Experts of a small language model: 112 squared ReLU neurons an expert, 5281 steps.
Below are experts of layer 13 (counted from 0) of a mixture-of-experts language model. Rows are named router (the router's row for the expert) and show model dimensions 448-511. Each number is 500 + 40 x the weight over its row's rms, rounded and kept within 0 to 999. Numbers have three digits each.
After each expert's rows: "comes after" lists some tokens at least twice as common just before its tokens as in all text. This comes from a sample of Wikipedia text that the model never trained on. Tokens count by the router's weight.

# expert 8
router:504495563518504446591484461492481475410425456506462513448468496478516548484516426476570546423511476562537474467557535530474522562526460456439470448484515546433534582476558487551499497516518480
comes after: " |", ",", "|", " in", ";", " May"

# expert 5
router:442559509505430453528569468538413509487475526471462519526498553503449525575517486534448516530484440504520488504466449524460492511493494533442499543456433485526445506428499466403472568385421491
comes after: "\n", ")", " is", "%", "W", " area"

# expert 18
router:461501485542450466546496475496500501458521575443449491522495476530528528495440473486487468406545395527527509477513537458483527524509488502403413497511457516558540480436538474455519483509488539
comes after: "\n", " |", ".", "9", "==", " ="

# expert 30
router:483517493469465476492498476546450464477496520455542494475542565481568492536448452525541515528549446505508528488548530490475521510463533438382484473498449591526518531491509392520463492499503473
comes after: " |", " ", "|", ";", ":", " in"

# expert 9
router:439496529532465484492525436500560475425561587433522479503488445499566476482495496512603505501598463482511477485488476523476479515582407528497516487491455526575538480541469463467521460562530501
comes after: "1", "2", "3", ":", " by", "\""

# expert 13
router:523494521568431445486540459488505555508600510529511499499523498518505467491464460532557510480525447454485463510463482497469498498525449465483475544427474589482469482475526475448462512480498459
comes after: " ", "3", "5", "4", "6", " $"

# expert 22
router:459524497526465522450535471505476478534556547540447503567490510474506569535460565491503550466541439519452490454502549516443527569476479495484514532514488588553487517501498469439449489506461428
comes after: ".", "0", "5", "6", "8", "4"

# expert 20
router:527578566447415505512585446484503453525424518462462517529452507489576530551454505470481524553526480553484529426538536498475495488510558525463502524499350571519493466494529410485488512426438524
comes after: " ", " is", " (", " \"", " un", " re"

# expert 19
router:479577597527380538416541464505492496481487495471520494550536569496451481523439475545481496502553509503452464422501521466472538551484483509428479423468403579506510515463546490454437481455481445
comes after: " ", " a", " re", " de", " \"", " con"

# expert 4
router:456479491500465508533502510478558468477486531449481464507494399483547514513470560543450487520575508496543536511476477508570507502524460482518482547510509542355449518467491493420506569478438481
comes after: " of", "'", " in", "-", " the", " on"

# expert 24
router:502519573516428497564513491498515454489466482505441498534492427509520542518517432523517477420520480464507522463595528437410490497489554558449423499574475531490513428499548517467509532472497493
comes after: "\n", ".", "2", ")", "==", " ="

# expert 6
router:478482486505446451523589498490514465517542533523549522540444497605525568470454503586487539441509465477473471469475552545448517472457416457434524584525422537570521552464557418453481520535512516
comes after: " |", " ", ".", "3", ";", ":"